config.toml
moe_layers = [1, 2, 3, 4, 5, 6, 7, 8, 9]
routed_scale = 1.5
lr_router = 0.00122
beta1 = 0.95
Below are experts of layer 2 (counted from 0) of a mixture-of-experts language model. Rows are named router (the router's row for the expert) and show model dimensions 0-191. Each number is 128 + 32 x the weight over its row's rms, rounded and kept within 0 to 255.
After each expert's rows: a language model's description of what the expert responds to. This comes from a sample of Wikipedia text that the model never trained on.

# expert 25
router [111 128 163 156  95 207 143 145 124 147  91 142 125  97 193 166 142 153 183 135 122 136 175 160 164 178 139 132 123 142 188 128 172 149 176 126 110 146 118 165 130 116 123 134 148  74  96 122 151 132  74 125 158 211 157  85 166 124 125 128 116 159 151 191 103 106  85 159 127 108 122 143 184 144  98 151 108 148 141 135 158 132 112 183  47  95 160 157 120 180 108 104 107 166 180 127 117 108  93 133 147 112 155 143  82 100 141 187 112 115 162  65 120 156 114 116 155 116 155 134  98 147 145 173  98  92  81 169 141 126 138 138 135 107  71 129 143 109  82 140 142 130  91 119 121  96 149 190 133 179 132 131 152 108 145 140 142 162  50 136 129 180 164  80 118 139 115 198 143  83  84 157 112 118  99 201 149 155 132 148  75  46 190 157  96 146 145 124 132 170 175 119]
Description: Word-initial prefixes

# expert 35
router [172 128 115 159 150 119  93 109 116  98 159 143 140  60 140 164  92  75 181 154 145  91 170 160  88 173 102  96 149 127 128  83 107 146 148 141 109 100 167 156 116 145  74 172  82 120 169 122 118 103  81 128 145 207  73 117 168 124 142 100 166 160 102 139 143 204 112 123 126 146 113 108 149 141 130 112 110 163  91 110  94  92 118 150  91 130 136 169 135  69 109 106 152 183 125  98 172  77 127 113 104  61  97 109 167 131 167 150 106  68 139 128 159  73  98 119 131 170 167 156 166 125 127 137 185 176  70 144 167 163 149  46 132 123 120 132 107  69 109 114 130 135 169 107 173 106 124 120 114 125 107 120 114 185 139 185 133 166 145 102 108  94 136 151 130  97 206 106 128 140 104 116  76  71  85 144 153  98 119  78  57 125 178  83 124 155 169 100 138 119 137 151]
Description: Closing brackets and quotes

# expert 7
router [134 151 161  80 106 108 105  60 135  97 137  69 143  62 127 168  74 158 203 125  89 158  92 156 117 144  98 129 146 104 105 141 126 128 152 109 100 154 100 115  44 159 165 151  57 149  84 139 112 132 136 134 143 101 131  89 169 159 121 131 121 180 124  99 169 135 119  88 172 117 131 121 166 193 132 133 119 162 107 134 185 181 138 163  72  76  93 138  90 128  97 129 122 174 145 189 128 126 165 147 123 109  86 157 126  45 145  94 148 111 138 118 113 172  70 137 115 163 155 126 132 152 148 125 153  95 181 187 104  97 143 143 151  92  85 147  67  64  77 123 140 194 128 122 110 132 114 127 116 175  77 171 217 130 115 107 111 140  92 147 109  61 163 154  93 129  91 186 187 131 108 117 152 120 114 142 107 154 105 133 141 157 139 120  91 113 148 122 102 134 117 144]
Description: Word-ending suffixes

# expert 6
router [118 139  69 135  82 170 150  84 124 147 140  64 127 167 129 113 137 107  73 160 130 113 138 138 132  64 135 162 143  81 149  90 148 133 191 108 141 163 191 177 129 125 168 136 131 113 122 145 126 124 130 121 202 111  97 122  69  72 105 184 109 102 109 155  91 132 114 148  75 151 155 162 112 116 155 134  87  93 152 123 114 144 155  81 172 137  89 108 146  78 110  86  79 117  63 119 100 178 164 136 148 154 120 127 106 137  70 103 136  86 140 142 156 138 179 122 149 156 124  91 160  84  98 185  90  96 126 182 131 163  77 133 136 160 153 110 107  96  79 109 124 104 170 114 110  91  84 107  99  86 160 113  75 207  79 188  86 147 143 126 151 120  63 130 123 104  89 102  75 109 156 110  71  87 124 117 108  59 154 178  98  93 114  90 112 121 132 117 130 165 158 137]
Description: Determiners before nouns

# expert 50
router [ 74 118 162 110 127 142 104 123 114 125 138 123 149  93 185 126  83 176 152 178 142 135  95 101 160 126 107 127 117  87 141 120 170 102 110 143 127  96  87  63 139 175 152 177 112  97 181 152 126  77 145 218 152 174 149 110 168 152 123 138 117 117 119 115  92 163 180 121  71  93  91 166 156 166 161 120  94  70 134 162 107 168 145 140 104 160 120 122 110 162  72 168 154 168 165 128 147 140 150 146 192 157 135  85 140 131 116 162 137 167 147 101 128  99 142  98 122 145 121 187 139 173 127 103 138 187  70 138 111 107 107 161 157  75  82 128 141  31 142  92 146  83 127 149  88 109  77  92  76 150 109 138 146 112 181 110 133 184 104  96 143 130 200  68 100 101 119 149  99 158 127 154 124 135 159 117 129 152 154 177 151 194 139 146 120 153 128  83 103 104 104  62]
Description: Initials and abbreviations

# expert 43
router [130 129 142 146 135 121 127  93 120 130 136 112 121 125 142 173 103 104 152  65 106 106 159 183 137 116 139  93 150  94 148 136 109  73  76 136 140 104 106 196 135  95 172 164 113 145 144 190 123 115 181 201 133 189 163 176 180 156 130  76 150 140 136 151 128 105 142 123 125 125 131 146 186 131 159 138 110 124  73 190 116 119 145 122  83 135 148 107 115 162 102 162  94  78 101 106  79 132 138 108 115 102 182 117 108 109 102 112 105 182 120  54 148  83 145 170  83 148 169 126 155  89  71 140 130 157  85 118  97 160  99  78 151 153  95 131  82 119 169 156 112 141 127 157 101 108  81 133 155 150 131 119 183  97 114 143 165 142  75 146 116 134 200  86 117 115 156 155 153  58 185  83 132 111 132 178 163  66 123 184 113 110 141 139  61 184 159 148  63  85 153 142]
Description: Single digits in numbers

# expert 29
router [118 187 130 120  85 124 131  95 181  92 135 113 149 176  96 177 142 113 121 169 165 108 165 112 121 171 139  94 142 160 219 123  79 164  97 163 154 121 121 115 167  80 200  68 107 171 185 148  69 143 122 142 120 225 149 147 155 184  97 149 148 137 100 173 151 116 141 156 105 137 118 118 163 117 201 123 165  77  51  67 135 102 194  75 133 134 127 117 121 154  70 145 149 153 137 133 118 111 138  93 122 121 129 129  81  82 105 170 109 111 129 145 174 121 101 175 116 162 115 134 101 110 138 136 145 127  91 145 120  95 138 126  94 141  97 133  93  84 109 173 140 140 125  95 128 113 100  94 117 177  95 184 156 175 161  69 177 106 117 172 182 203  82 152 106 112 119 152 160 167  82 137 104 143 145 125 100  90 138 154 122 115 132 133 166 136 137 133 124 157 114 163]
Description: Months and dates

# expert 1
router [168 127 156  98  77 118 126 110 143 131 129 149 144 126 152  99 181 128 134 142 119 185 191 141 205 144  98 108 110 100 119 112  75 180 105 142  72  92 153 134 147 165 167 153 125 136 204 111  78 128 140 126 136  77  90 131 121 127 129 105 130  76 136 110 137  95 147 123 164 133 119 134 101 112  89 104 214 114  65 165 136 140  78 130 113 203 127 147 111  84 140 163  67 152 121 174  76 155  94 116 141 109 172 124 166 125 122 124 190 173 169 133 103 125 120  72  93 124 139  78 184 123  77 146 127 103 112 149 147 163 160  83 146 122  94  75 148 106  98 139  77  88 126 149 112 121 181 171 136  95 215 105 135 152 126  93 134 108 104 188 157 133 160  86 111 118 121 170 137 163  99 153 178 156 126  87 139  97 115 148 103 133 107 140 200 137 191 131  57 122 137 117]
Description: Abbreviations in tables

# expert 44
router [147 128 117 167 118 108 124  72 127 152 182 182 138 163 144 108  86  90 117 144 100  97 113 200 153 186 114 104 141 172 117 173 193 133 129 111  92  88 172 178 121 130 199  97 155 137 184 167 162 130 140 104 118 159 126 159 117 137 149 100 190  91 117 151 136 121 143 136 155 113 150 146 173 129 143 133 130  99 166  82  88 139 158 134 101 131 124 120  43 146 121 128 141 163  66 156 143 174 110 157  74 106 139 195  32 130 127 144 124 109  95 131 140  99 100  91  70 122 126 146 117 157  85 184  93 143  58 115 120 148 148 149 138  92  64 109 152 177 118 146  54 122 109 153 103 125  79 171 113 140 165 148 155 157 108 115 106 190 143 197 124 142 107 112 113 177 140 122  65 148 116  80 133 100 133 101 160 103  99 125  80 127 127 181 148  92  94 105 160 132 136 100]
Description: Table cell separators

# expert 49
router [146 116 132 147 115 190 170 138 132 153 114  91  48 111 130 146 131  78 147 134 163 172 107 107 139 135 147 135 104  95 156  89  90 123 120 160  75 114 143  71 143  94 160  84 189 153 128 142 161 125 170 163 174 124 162 181 124 175  74 159 141 188 127 150 157 115 128 118 151 164 134  83  95 116 162 134 131 154 108 117  74  77 128 137 110 146 159 177 129 123  92 127  88 165  57 105 117 109 253  89 105 117 133 100 132 100 146 133 125  89 117  95 104 135 102 136  91 134 150 160 140 134  75 132  97  82 116 130 145  99 130 102 102  77 143 142  75 151 163 159 156 138 110  92 153  63 106  94 146 156 139 155 136 176  68 153 109 129  88  85  82  90 125 112 103 110 127 125  47  70  97 130 140 145 120 130 150 132 118  95 147 142  51  76 104 138  94  97  69 117 121  67]
Description: Common verbs and particles

# expert 45
router [133 115 164 115 139  88 185  72 134 128 154 130 125  95 191 184 146  92 193 124 114 130 117 126 169 140  81 101 102 104 158 154 159 144 155 123 119 150 173 139 151 165 118 137 119  85 153 111 111 128 116 175  93 118 125 124 174 123 136 132 103 175 126 120 170  99  94 113 108  88 105 153 142 157 136 133 164 107 133 136 109 142 150 181 122 162 118 155 137 145 131 115 116 117 148 144 105 107 145 134 183 157  84 122 126  60 193 103 178  94 116  93 125 100  83 119 125 162 147 127 114 129 127 167 107 139 147 151  84 180 149 126 201 126  89 128  71  40  42 145 140 196 125  79 124 135 153 141 141 189  93 205 181 152  63 163 141 197  40 119 124  78 151 110  80 161 134 171 135 178 119 125 175  77 200 108 149 157 117 121 152  87 138 134 113 103 120 138 139 116 135 116]
Description: Word-ending suffixes

# expert 59
router [177 141 188 112 135 136 122 115 100 106 173 146  91 109 143 178 148 147 147  64 159 163 175 109 102 101 175  65 125  88 165 205 138 129 133  92 135  77 180 107  99 125 140 137 150  96 170 146 179 151 146 199 157  94 155  81 133 131 133 125 116 155 151 138 155 167  93  81 127 118 148 114 245 162 151 169 100  80 118 160 150 112 118 139  96 141 125 109  98 139 136 101  98 180  94 103 126 127 159 130 134 124 138 100 141 119 128 155 147  85 168 111  99 146 120 146 144  98  97 154  97 167  86 112 109 175 125 107 141 135 158 137 124 128 186 160 115  59  93 152 128 183 136  81 145 122 105  87  57 192 109 170 133 207 122 122 110  98 104 128  92  85 162 131 127 139 120 117 151 133 129  86 152 119 101 175 133 164 164 133  80 105 145 149  76 192 163 117 104 128 176 197]
Description: Sentence-opening prepositions

# expert 30
router [145  77 160 145 126  79  78 141 135 117 194 109 112 116 168 130 115 113 198 132  95 126 117 109 133 132  31  45 148 143 171 116 122 143 143 122  37 169 157 101 104 133 125 205  59 172 142 125 123 124 166 152 126 156 131 133 114 120 119 120 114 122 132 117  74  75 168  61 138  76 170  95 147 126 115  97  96 123 133 136 118 137 139 145 101 129 137 153 161 145  99 124  69 160 137 105  88 113 145 134 150 131 139 103 125 121 138 179 160 176 132 103 153 171 107 101 112  71 150 155  64 114 153 149 156 153 156 146 116  96 195 215 131 124 100 164 135 116 107 105 111 187 148 151 134 120 164 151 127 176  98 152 122 219 162  52 122 123 126 127 103  87 119 100 113 108 101 169 111 100  85  93 131 110 148 169 192 146 109 111  84  98 125 109 153 182 160 108 100 103 127 146]
Description: Parentheses and math openers

# expert 42
router [129 104 187  91 141 112 108  81 153 128 129 105 121  81 193 148 117 138 177 153  96 147 107  86 126 198  53  90 124 101 161 144 181 128 183 147 149 132  94 123  92 117 165 163  74  98 146 123 106 148 125 176  90 135 122  86 213 149  99 153 104 187 119 142 136 156  91  88 115  93 124 118 156 175 118 140 132 125 109 165 131 127 121 165  94 129 162 145 133 104  54 158  56 167 148 122 148 153 151 130 183 114 127 113 123  89 155 154 185 136 110 135 160  99 112  79 159 131 129 159 184 186 141 152 130 122 120 174 137 121 148 173 112 117 124 176  91  43  71 151 131 124 119 132 100 148 172 117 138 197 113 156 190 123 120  89 108 108  79 145 149  67 227  99 120  76 100 162 136 151 115 120 132 102 171 112 152 158 132 133 105 107 158 157 106 152 161 157  99 122 117 148]
Description: Military units and table digits

# expert 14
router [136 117 120 150 123 115 167 131 152 139 178 146  64 147 110 142  50 165 175  83  62 120 103 206 122 174 167  92 153 132 143  97 194 145 155 137 111  87 132 108 150 154 153  96 135 111 221 189 136 166  89 163 102 182 102 139 129 145 121 158 175 130 144 124  87 168 110 153 164  91 187 117 126  97 129 110 165  51  77 151 134 150 130 114 115 120 101 125 160 136 127 130 133 116 154 189 100 131 105 114 138 109  89 132  98  71 116 141 115 136 141  86 175 111 146 149 119 117 151 136  92 106  86 143  43 158 123 127 156 118 163  99 131 135  66 111 160 104  85 160 102 123 151 123 154  81  86 154 140 129 151 139 151 172 140 154  84 183 137 132 112 135 171  84 122 135 123  55 116 154  97 114 151 140 108 185 157 116 147 172  44 161  88 109 148 120 152  67 134  67 119 132]
Description: Commas after names and numbers

# expert 31
router [106 124 167  70 153 107 129 120 148 118 129 108 113 113 154 134 129 114  94 176  52  91 187 167 163 119 138 113 122 103  91 152  87 120 139 147 126  98 141 108 175  77  78 190 147  98 122 115  67 114  85 155  88 117 121 147 102 130 133 155  94 127  73 101 114 123  83  91 107  92 107 159 197 102 122 178 146 133 150 174 173  91 122  68  78  91 141 175 149 195 116 133 105 171 104 132  78 116 198 150  61 118  80 155  84  95 151 115 119  44 138 158 116 133  74 171  39 130 128 166 140 134 128 153 157 102 106 134 184 108 123 160 139 138 116 149  81 121  81 162 130 157 129 147 113 110 157 125 159 137 119 161 110 156 115  95 165 142 151 124 158 177 169  90 128 120 118 132  70 180 109 152 131 119 129 131 112 140 147 160 101 109 157 176  85 179  63 139 134  70 133 104]
Description: Table row starts

# expert 13
router [136  80 138 164 125  62 182  94 150 154 204 138 100 144 101  90 139 159 180 126 151 147 147 199 137 137 159  79 170 167 155 140 176 129 130 160 159 108 121 155  77 199 151 110 126 155 104 131 150 160  41 153 110 130 131 149 136 110 164 140 161 110 122 141 128 115 134 102 108 107 133 149 104 101 135  96 160 156 170 104 151 154 113 114 136  82 152 170 156 195 147 176 115 154 144 185 145 129  93 130 103 126  84 159  66 109 116 159  73 183 116 136 120 155  81 181  72 183 152 146  76 143 118 122  94 115 160 153 169 159 169 155  97 157 159  72 181  92 111 161  99 129 139 102 105 126 130  83 155 119 154 150  85 145 165 182  94 141  88 178 123  93 126 147 153 101 188  97  90  73 112  59 134 173 130 120 183 147  72 146 119 100 128 151 122  95 121 115 127 146 123 155]
Description: Location prepositions

# expert 24
router [ 96 186  94 126  88 111 118 146 135 133 172  89 141 159 114 118 109  98 168 162 128 132  99  96 121 151 102 178 114 155 157 184 191 156 130 108 142 126 185 130  70 176 163  69 154 112 120 167 102  68 120 103 186 145 160 129 145 144 159 131 134 179 118 125  89 175 122 180 130 164 168 124 147 140 165 151 157 139 125 119 163 139 137 105 111 140 113 162 159 108  39 104  82 138  89  86  97 100 141 109 123 146 123 211 130 136  85  70  94 161 127  97 105  46  78 166 131 106 165 151 123  73  61 164 141 145 133 102  91 122 102  99 157 149 122 133 187 114 128 157  96 158 111 168 143 132 138 128 127 165 152 128 180 124 175 154 127 120 127 129 158 120  99  79 124 109  97 133 144 172 125 154  79 108 130 154 113  79 168 102  62 136 172  78  60 171  87 110 116  82 180 150]
Description: Word-initial fragments

# expert 0
router [157  71 114 115 119 108  94 101 137  80 184  95 151 185 114 119 126 153 118 131 120 119  73 187  50 109 156 102 130 131 147 116 163 139 160 138  99 164 168 136 178  62 134 146 162 123 129 207 109 191 125 140  94 104 113 118 126 129 127  60 145  72 145 148 157 160 124 189 163 100 118 142 133 159 135 136 144 166 142 147 116 133 134  46 156 118 136  94  95  97 136 165 105 175  98 136 147  96 150 131 115  92 149 119 102 131  71 173 155 160 159 104 114 129 167 128  88 158 127 110 130  81 127 122 118 122  90 177 126 100 192 133 118  93  74  69 188  94  73 128  56  92 127 134 143 152  89 122 127 141 124  97 125 134 125 104  83 132 153  97 221 138 117 161 109 181 167 136 136 198  77 143 110 163 114 139 120 167 154 143  54 132 122  82  99  71 154 155 145 122 144 155]
Description: Separators in lists and tables

# expert 17
router [102  82 109 131  60 132 125 122 128 166  99 147 129  86 151 211 153 163 127 113 111 116 107 111 181 178 130  93 100 171 178 146  81 122  88  59 165 187 105 100 116 126 140 160 111 113 113 138 166  89 112 108 122  59 161 157 133  90 147 169 153 161 144 147 128 159 148 108 134 113 167 117 183 152 192 114 184 117 102 141 117 138 121 129  94  79  81 145 102 167 132 106 138  84 118 111 134  85 106 113 159 113 122 100  87 126 204 158 104 102 135 124 144 148 112 155 171 105 111 160 117 126  90 165 188 145  90 141 120  82 141 142 121  67  63 124 125 124 141 177 149 168 149 131 143  71  86 105 141 141  81  81  78 168 136 117 123 123 102 173 129  66 177  62 132 104 113 134 127  83 103 127 141  92  95 198  99 142 176 149  85 149 186 164 107  82 143 148 170 176 160 140]
Description: Capitalized word beginnings

# expert 9
router [132 162 128 111 126 169  72  71 114 163 129 134 139 117 110 115 163 135  88 171  80  92 180 112 121 190 145  70 119  97 155  87 170 188 157 152 122  98  93 112  95 135 136 116 148 169 174 186 142  74  99 178 135 137 165 125 122 120 134  83 160 119 156  91 155 115 120 124 134  58 149 110 132 125 110 107 109 162 115 155  66 105 173 101 157 177  95 148 105  73 121 100  40  99 123 140 161  83 123 132 179 172 144 166 104  88 170 141 199  78  91 127 130 131  70  93 134 131 184 149  41 164 121 137 111 131 156 149 136 125  58 138 174 129 133 137  98 131 132 143 107 131 101 182 154 145 118 148 109 179 190 104  89 110 130 181 118 142 167 128  74 137 114 146  93 106  85 103 161  88 163 120 140 128 166 164  97 167 126 116 114 199 165 107  87 137 106 120 115 161 118 132]
Description: Quote and naming openers

# expert 40
router [168 108 127 118 127 124 127  97 139 170 153 107 130  89 172 124 118 125 107 128 137 111  90  92 176 113 105 140  99 111  82 159 112 124 130 144 119  96  75 101 117 201 138 112 109 100 185 136 135  83  72 174 159 112 112 162 206 129  93 125  89 141  86 160 120 132 195 136 174  96  97 128 163 113 122  71 155 133  83 150  96 128 101 112  69 161  52  70 105  79  81 165  84 105 172 133  98 153 130 142  64 157  79  95 167 165 144 146 101 115 158 156  87 124 105 134 109 117 123 125 152 184 145 173  86 152  94 111 134  98 112 121 159 106  82 130 108 121 160 161  69 142  99  92 102 107 142 127 148  61 153 173 153 201 121 159 145 123  80 167  90 125 156  86  82 150  95 131 173 162 112 114  88 125  98 186 111 126 168  83 133 107 102 163 101 108  87 128  87  63  97 124]
Description: Single capital letters

# expert 18
router [110 164 108 155  97 154 183 125 168 189 143 197 143 108 128 190 140 160 177 112 107 175 112 132 146 102 102 147 161 153 126 113 126  95 139 139 153 125 150  70 102 153 109  71 118 115 168 116 126 109 138 168 126 113 151  96 160 136 151 136 181 189 118 165 157 133 133 170 146 153 102 166 159 147 169 123 141 127 126  98 106 153 152 167 153 123 146 154 128 147 180 131  45 135 116 110 153  94 178 104 153 134 107 156 129 118 135  98 186 120 129  91 203 160  97 156 136 137  58 155  74 139 158 143 135  67 118 105 140 105  89 118 209 102  85  90 126 148  48 152 126 102 137 193 135 137 106 119 127 164 154 104 132 140 113  93 156 199  78  93  84 112 122 102 121 140 124 139 156 132  82 115  77  68 124  96 140 146 178 163  70 131 125 143 106 185 195  67 150  90 135  85]
Description: Mid-word pieces of names

# expert 3
router [160 172 157  93 115 124 147  85 136  77 115 136 168 112 179 140 142 114 119 118 139 136 136 101 108 154  49  96 105  72 203 152 143 124 140 145 100 123 153 127  42  75 121 167  70 137 131 118 118 112 134 130 113 187 145 113 184 115 138 109 123 161 126 124 117 164  95  61 128  83 120 111 167 138 120 146 141 102 127 164 122 133  83 176  69 123 151 133 114 116  69  95  66 163 167 133  84  94 175 115 159 100 137  93 151  77 170 139 178 128 169 112 116 129 110 104  83 136 142 146 162 151 123 120 146 135  92 136  90 136 140 102 146 102 124 143 100  12  72 125 122 167 112 117 146 108 134  92 137 174  82 182 190 186 133 171 143 122  79 161  83  76 185 105 113 103  90 123 172  94 130 143 177 126 123 113 131 199 146 126 109  82 141 138 106 150 182 139  82 114 115 143]
Description: Digits in dates

# expert 62
router [119 161  83 112  70 108 119 107 186 192 145 206 111 128 118 139 143 139 126 114 184 107  91 113  72  72  82 152 175 154 170 155 126 103 116 101  86 137 161 183 131 100 145 125  96 140 125 172 130 125 164 152  80 117 121 128 118 136 102 119 194 158  93  99 148 148 161 111 173 103 126 192 173 113 175 116 123 112  94 152  93 102 112 181 151 139 132 173 150 155 123 144 165  79 110  71 123 174 190 121 107 100  90 143 139 112 151 125  51 146 100  62 117 123  76 126 120 145 102  88 113 115 159 145 115 183 104 138  78 162 144  87 163 137 148 109 129 180 110  72 118 143 115  99 113 118  72  96 120 155 134  77 163 125 147 102 160 139 106 119  96  55 200 151 108 114 162 149 106 156  99 145 165 128 110 112 184 179 136 150 104 186 157  86 134  83  90 121 138  75 143 154]
Description: Mid-word name fragments

# expert 39
router [147 185 140 120 128 126 127 132 140 104 150 100  91 105 171 142 116 130 151 150 126 103 119  97 114 148 206  96 114  57 146  99 196 105 104  99 138 125 141 106  94 136 122 158  60 106 128 135 114 166 132 127 110 111 116 150 124 166 102 140 160  81  96 153 127  78 167 114 153 125 130 136 184 116 183 121 208 112 147 200 143 148 128 119 169 120 133 141  75  86 102  91 155 132 122 120 143 159  87 127 249 146 170 168  94 125 104  85 117  59 136  83 103 132  68 126 167 141 119 128 163 141 136  86 126  64 149  86  90 159  75 141 123  91  65 104  93 166 139 179  42 111 111 115 131 156 125  97 154 100 161 146 106 191 108 155 160 125  73 145 146  73 149 138 113  70 176 124 140 117  98 123 145 109 164 133 135 134 142 123  89 170 106 100 103 128 183 136 176 113 102 141]
Description: Colons after labels

# expert 2
router [110 144 141 133 117 132 124  59 117 177 135 119 147 108 120 183 129 147 164 108  66 120 170 223 116 101 121  87 126 125 176 119 105  67  77 144  83 155 157 135 178 176 140 151 162 147 166 172 119 115 125 131 161 151  80 171 158 129 194 141 140 153 120 141 151 160 154 149 155 131 130 144 109 114 120 111 153 110 137 158  96 148 197 155 154 146 150 147  80 142  92 132 135 156 130 177 149 132 131 118 150  94 166 147  44  79 141  80 128 160  93  39 118  86 139 145  87 113 124 105 153  93  67 159 123 100  20 149 122  98 161  68 124 110  64 114 131 108 112 138  97 169 121 107  86 129 135 143  73 111 130 160 169 109 118  91 173 162  74 183 139 143 105 108 112 117 137 136 138 154 162 117 138 115 133 176 106  92 130 169  70 133 142 107 141 160 157 114  77  64 124 101]
Description: Digits 5–9 in numbers

# expert 15
router [137 125 147 133 131  75 147  94 160 148 128  79 135  89 185 170 114 130 160 155  66 136 132  79  98 157 144 103 159 137 154 222  78 117 136 151  83 101  83 103 112 144 106 114  95 129  98 102 161 142 135 120 107 114 158  93 182  88 136 116 128 205 177 135 105 106 103 125 183  47 109 139  89 146 151 148 141 126  75 139 116 160 147 130  80 143 133 122 137 126 104 126 101 116 149 157 145 122  96  85  94 194 140 165 107  76 179 170 171 117 177 120 103 134  86  90 121 132 150 201 144 152  75 122 115 108 108 114 164 131 150 108 162 104 104 169  87 148  51 160 128 121 137 148 143 151 124 124 103 136 115 144  51 125 113 115  99 134  29 161 117 102  94  41 105 173 123 146 106 130 150 140 150 137 154 145 112 160 128 177 182 136 134 161 142  84 141  52 147  86 144 129]
Description: Preposition of

# expert 38
router [128 120 109 181 168 174 115 174 158 177 165 132 130 201 107 128  58 118 165  83 109 192 130 161 143  90 145 120 119 158 172 155 198 107  53 168 147 153 125 150 122 107  99  93 158 133 173 114 150 147 125 152 112 120 136 122 151  77 111 128 145 104 118 109 117 138 159 102  84 146 172 130  82 109 114 135 107 118 148 104  52 145 172  75 126 130 152  57  80  95 132 134 180 153 107 190 129 152  96 133 132 130 121 126  64 116 159  94 140 143 119  84 161 136 121 152  92 134 161 111 137  99 159 133 105 136 155 157 198 104 184  65 131 153 148 106  80 180 172 117  76  97 134 142 140  85 131 170 151 100 123 151 188  73  98  86 167 108 151  98 145 159 120  99 194 150 150 112  57 127 162  75 180 141  65 128 168  88 143 123 113 149 110 151 144 129 129  90 136 112 144 123]
Description: Infobox field labels

# expert 47
router [173 151 119 135 130 104 129 105  76 157 164 157  53 167 138 103  87  97 178  96 148 100 107 191 156 157  92 148 133 183 177  77 104 108 150 106 117  82 117 138 171 148 146 146 144 114 132  93  93 120 104 102 129 102 161 116 188 106 162  81 162  84 120 111  72  79 152 149 187 135  60 106 125 129 106 148 111 144  65 125 137 150 168 134 111 132 112 142 140 111 133 143 144 145 140 147 114 133 100 103 148 157 167 165 134 140 182 110 129 186 130 150  77 125  89 154  89 114  88  78 171  96 140 160 162 145 168 148 109 102 159 160 156 100 133  90 141  95  53 131 155  79 118 167 106 154  98 137 115 184 171 145 138 178 104 143  70 122  75 121 121 113 125 113  94 177 142  30  43  82 158 155 114 107 158 143  92 145 122  66 103  95 146 108  93 115 148 134  74 109 111 140]
Description: Prepositions after verbs

# expert 16
router [134  69 124 144  95 153 114  65  79 131 131 132 101 194 138 170  99 121 172 133  96 181 128 110 122 137 112  98 147 164 164 134  96  72 115 136 125 119 111 121 118 152 190  85 127 125 141 122 146 100 130 120 189 179 107 152 161  71 122 125 123  97 141 148  98 145 140 123  81 146 144 132 173 110 162  64 137 125 142  80  91 164 169 104 112 123 137 179  68 131 115  96 146 114 143 153 113 206 163 129 124 177 106 134 100  77 132 102 164 140 141  91 151 134  96 115  58 143 160 138  94  87 124 156 105 143  62 145 184 103 148 116 114 181  67 114 117 103 122 125  69 121 136 134 132  78  93 126 135 124 166 141 181 189  73 159 163 197 127 184 153 121 164  81 147 185 121 108  75 163 115 101 116  71 125 170 160 123 150 156  46 120  72 123  78 157 140 110 108 108 163 126]
Description: Space before table values

# expert 22
router [121 148 125 161 131  99  85 104 116 182 102 111 127 175 133 102 141  90 143 177  94 109 137  90 117 117  96 109 176  81  85 203 100 124  76 135 136 103  86 132 159 135 132  92 129 103 112 128 134 124 104 150 125 124  99 135 118 128 159 148 176 123 151 104 136 149 108 164 163  58 108 145 191 147 139 140  83 151 147 125 127  85 155 121 113 129  89  70 157 181 148 145  82 175 183  83 142 177 100 164 143 135 153 106 136 107  98 126 154 139 101 127 128 155 143 220 146  96 166  96 200 115 130 131 111  99  54 164 115 157 100 146 145 116  62 119 116 117 169 139 132 111  70  67 147 133 124  71 117 165 108 148 168 170  83 103 162 140 131  98  78  85 198  97  87 178 101 110  85 106 141 173 116 123 160 142 118 159  98 198 111  99 124  84 113 165 208 149 141 167 129  78]
Description: Capitalized name starters

# expert 57
router [114 108 129 158 110 168 105  73 137 123 146 115 127 165 140 109 114 125 148 153  95  75  58 109  87  85 170 160 119 121 105 123  79 116 114 152 176 116 109 160  90 176 119 102 222 103 139 110 164 135 118 157 120  82  92 115 140 152  92 113 123 151 100 150  91 170 164 133 142 115 112 124 162  28  96 147 154 125 138 129  73 131 208 174 117 199 103 162  83 118  82 122  79 154 155 109 108 121 125 107 161 136 111 112  52 132 137 166 145 177 150 104  91 126 184 143  93 122 168 149 163 160 160 134 144 142 148 120  99 139 146 134 107 118 140  40  97 191 128  92  59 190 197  76 148 111 102 136 117 159 143 101 176  94  97 142 163 115 112 160 197 115 156 111 160 152 167 148 125 160  95 151 143 128 109 149 158 129 111 112 101 106 134 132  95 161  78 116 133 159 113  85]
Description: List dashes and line breaks